Weights of a small mixture-of-experts language model, trained from scratch on English Wikipedia.
Size: 11 layers, width 512, 148M parameters.
Training: 538M tokens, 3956 steps.
Below are experts of layer 6 (counted from 0) of a mixture-of-experts language model. Rows are named router (the router's row for the expert), down (a neuron's output weights, with its number) and show model dimensions 384-511. Each number is 500 + 25 x the weight over its row's rms, rounded and kept within 0 to 999. Numbers have three digits each.
Before each expert's rows: "comes before" lists some tokens at least twice as common just after its tokens as in all text. This comes from a sample of Wikipedia text that the model never trained on. Tokens count by the router's weight.

# expert 1
comes before: ", ", "- ", "\n", "|", ")", "), "
router:520495476491482485504493485492456461473489517464515439490499516531495524499504461484450537489474528527519520476514465500499487548527536500477480509467442486529463463474502520502480523500483551516481542493505499467486489526495489460490557521504492510503531509505483499473550498496501517465493480504482438506500491503508508508502538464476548520536471478520487499515525495519497500503515
down0:505533510547500498457498499532482527525522477489482522495507504479526493522495492489451520519468539517513477518512540497510520501515482476505482503518499551481495499490540483494522546526518533466501469476510476488480485523539488535544502469478489494525464531504458507483524482504489468496510509500524525500524499469521487495506502541477509518488468537523537462494494525513494539546476
down1:498515493534493492512532494495486482485467479493479474461500487511512506471497489520542526534529505518515465511472496510461488499515484520519515490500533515522528504484499505520483518506508459491477529509500525458467492453503494482527506525532476480521416459502528499477456509501463458521557549491493526511487504537498494473527527494509474511548451510536507492474514538503448500485482
down2:458519493507492498470523505513491467549468511514533501534492496524528468529543525485481517512522442520476475482481520471486523515521501503544492515488508525493496514453495498486469484536497478458477489476504489515496506495515479516471489497518505468491497535483490495502522474470530475502527496489500521515523519475477513481531504508533467519483494554504511541508488486505479505496495
down3:509463471517527495500524526488484537532505500526512533517504520490497489485534514496473492485485533540514473532458496495481555520511492531509482485487511532483484516461544516532483500510466483504510507504495515501541462521500475473489522514516516497566510524482473474481524492538493487507501430475497508485515502499501531542497489505520515473545494514465497490522483488463532538496485
down4:538460481522510508513436500559479479505496468508532479530450453533510485505496452549493500537486513485487471513497488443432483501516499473464497469542491491463504516510490466500528494511479492438465463496521455480540456501542478524476515483462484507487475486513485509503513492525473485485472483498491504524528484565482467490519546524479455495484481495478529503497488494523507486485501
down5:509481536511479482500484442509538545529505495539542524501478504565478502525483502525515460509518477455493446489512464522486506513514508478508518497510498492461546509489485514491500508487531518496493438509522545487473496509488507497473534517508522502495469482501466527466477466488528497529454501499439490477537477509452519518538517533467479503515541523487481500498474466529466486504486
down6:524526501557505529526490524485503518504523478510513492496463432489525486502518464503507471518524488487502483481519491522480425496489521518503531484509502470489486501491500518464518511503518509456495489504476487554518482486488504490544492506470523569494402425502512503494465520480527513534499455467461495498510531511497503483505501567506493501499480465508517480497502489494491537510498

# expert 17
comes before: "| ", "|", "to ", "–", "in ", "as "
router:484481514499513479493541464494524492484483544479523510535485480503490524507505476460481532515503507519493548493523512486506496489515496549461507480515488451524509503521472505489488509485452578496511517504540514494498525520493540495457508526460491471530497477512529477482538556452480525482448454489524496497516497564492501485486559520506508509562467492525499533478533473519483530493512
down0:499496535521496544521466479468517513531494480484527498476523517543501497465480517479479501456487539477540520506524478523481534463533510498482506510515499491501522450476467492461506485487543495525520502485480558482481505495486499513546518508490492460491441469507540489474468530482476495530520546485483477485494468491505520460477504500546504488462523509501532511506505442469509515497463
down1:527509478509486518482511533481484481475477495522498535476493461526480481464541511477516490471514501545478511495506463480477497493497539515484527519504441507521481513513482467509481447479542481495546502500502498472514502491463478499491509536517503526496513503489484526454475499528524487492496518479492534503510490495503480512501471514492523510508530472472517518531500462555528504491508
down2:471567537500495522497505493482503501529471503480447477508482492494503518512490509518495512523520487542534479484487533506470554515484496488485484546514497504487508455502509518525498489459488526537522517588507529466513496480457481531505502520522480451468486492509489510531491457490501533477551472497465479488523518463476469506490453510511551451502527483498488518526528504468519540477490
down3:544530467462470522484542450510490508483539505529468493475496506476511484511516487478520494513485467528510498469508483500471534490481479497508506457470506468500504529500481475464478517528515534511502522487494517503495486498513523489485447490498505483524509482523509482485436549483492487511534454500512468498494538503510490534524509495475452530530467521504503508497553515529490517511498
down4:506491509469477508484521522469483510511493528488504522534456470512505492502470535504519508468489444529490495513541515524509513472471503506520488515516504480512456531517504497539490524493484501538460458513514490480491497487498523505509500458495489503491498528466502489518494496511487510480463464488484516510506510415490518509512456487486484499488519535498454534529481451557518523517525
down5:532516439518506542477480506455509477461543521527479487486508459494526473465478473525509501499506489509501505533494516545467446532504542490512512485529480483510501540505477512514541516505472476490483472461492466496512518502543545536498490504487491458483512494497499484498468511479489469479511526507510513495491481506518526495501479527441477480495485546521538509487515483492512502476501
down6:498474511467462486456505543483495499503525521519465461526522490515544522497528510517477522475470470533511489514510509505469547468493481510524479439525501492531519534502517480482486517537484489487482491517511529494481478511517510513530463501490514515510528498489496496511495492531507532515505489481480455445510503473527466512435450489500505505538532481492514533453480479470491508485504

# expert 6
comes before: "| ", "(", "; ", "/ ", ": ", ")"
router:538509491473480450493480512476519507498490498483504497467506486509492511473479472481465487488481507495461468517494476495481468520504519526486517475497458460522499509511448475514478524473499527466504510458502537528496512518518536502506521508483461492527507497513499492518510493494501519509448476521477521474539479520538482465505492528515502502565489492507470536489479487540484528487488
down0:490536495502495551485475489502511499454518476484498521469476493499512461489499527528504510499460520534496480498470519509475488521515517509472509496494436515498549547511454493477468472501513526437515455523472498524512458481461482538486528563483533504517482478527519531490484496492505500476532505474499507461495517482487469514478476493489500481510539496492496524493490476494488499480525
down1:558536466497489474519487532524497510517461533465507485517483502528481519489532470568500464521496459475498530506471481489496513505501509478527537504484509498472488489489515493501495488470519513498525541487464517467443515518562478491499513483517494553492491492532495484483465499549506519506506509499503458517501498538488522531477492485468533511471519507507481496481559490492514469478514
down2:476493482475526461512506538501525520464512530526511475553459500482490497518521482503469553483517487477519480494496489505527494467526508537430481466532492470510519476508537541490516531479486497487499520518497481502516507535478419529484475531505499500522510517545466472531469511465528527481512539507525527508488515521511498533497442538498546436480500492516491447498508455522498476533512
down3:510495537502519450519466478561488481507517559446474502499485449502458506493506545544501466521467511518489470500529486514488516463549527471497522496502477546511508483485471503540532486468467479475476499525458504484503509463525487459543496518529468470514485481475489516535484499517535547491532507465487516518498528494529503461502465494484459487491505536507461476463521525531500526536480
down4:463519546499479503481473551496486492484489473522498482525515504458494553494481516532520495464485468507523516513500516504503520511484463524506491475524533470482495541485511517515494474534530497500507460510488491519445475519491468471516534513461467472477472525509473476488466511515493496476480429500505491498501502478505517497515502483454498494477559486514526531559515496481490520493458
down5:518483493494489492488515467550505494505516489474478499535516528514488517470500481521509476491532466500504455510509529490500475470548499478544454498512501491524501521502489540490529512455493551510488500492541492515534481485476491474502493459507497537450510501513508512477537435503494552476503477500512462551501509463506491513528509523509520505507547524514497497489544466498507507514514
down6:405477533509486502472473521485494540519497519504465468523483484520492499513538514525447485508508482487458536522473509516505530501520513482479478475496506495489535505531484459527513512539490477500525489495499520500537485497522460478517541518513502513479473497456503495486525479495499485501503465515485472500504482474459491509484451462533499497498502508495506520550458469485480492540513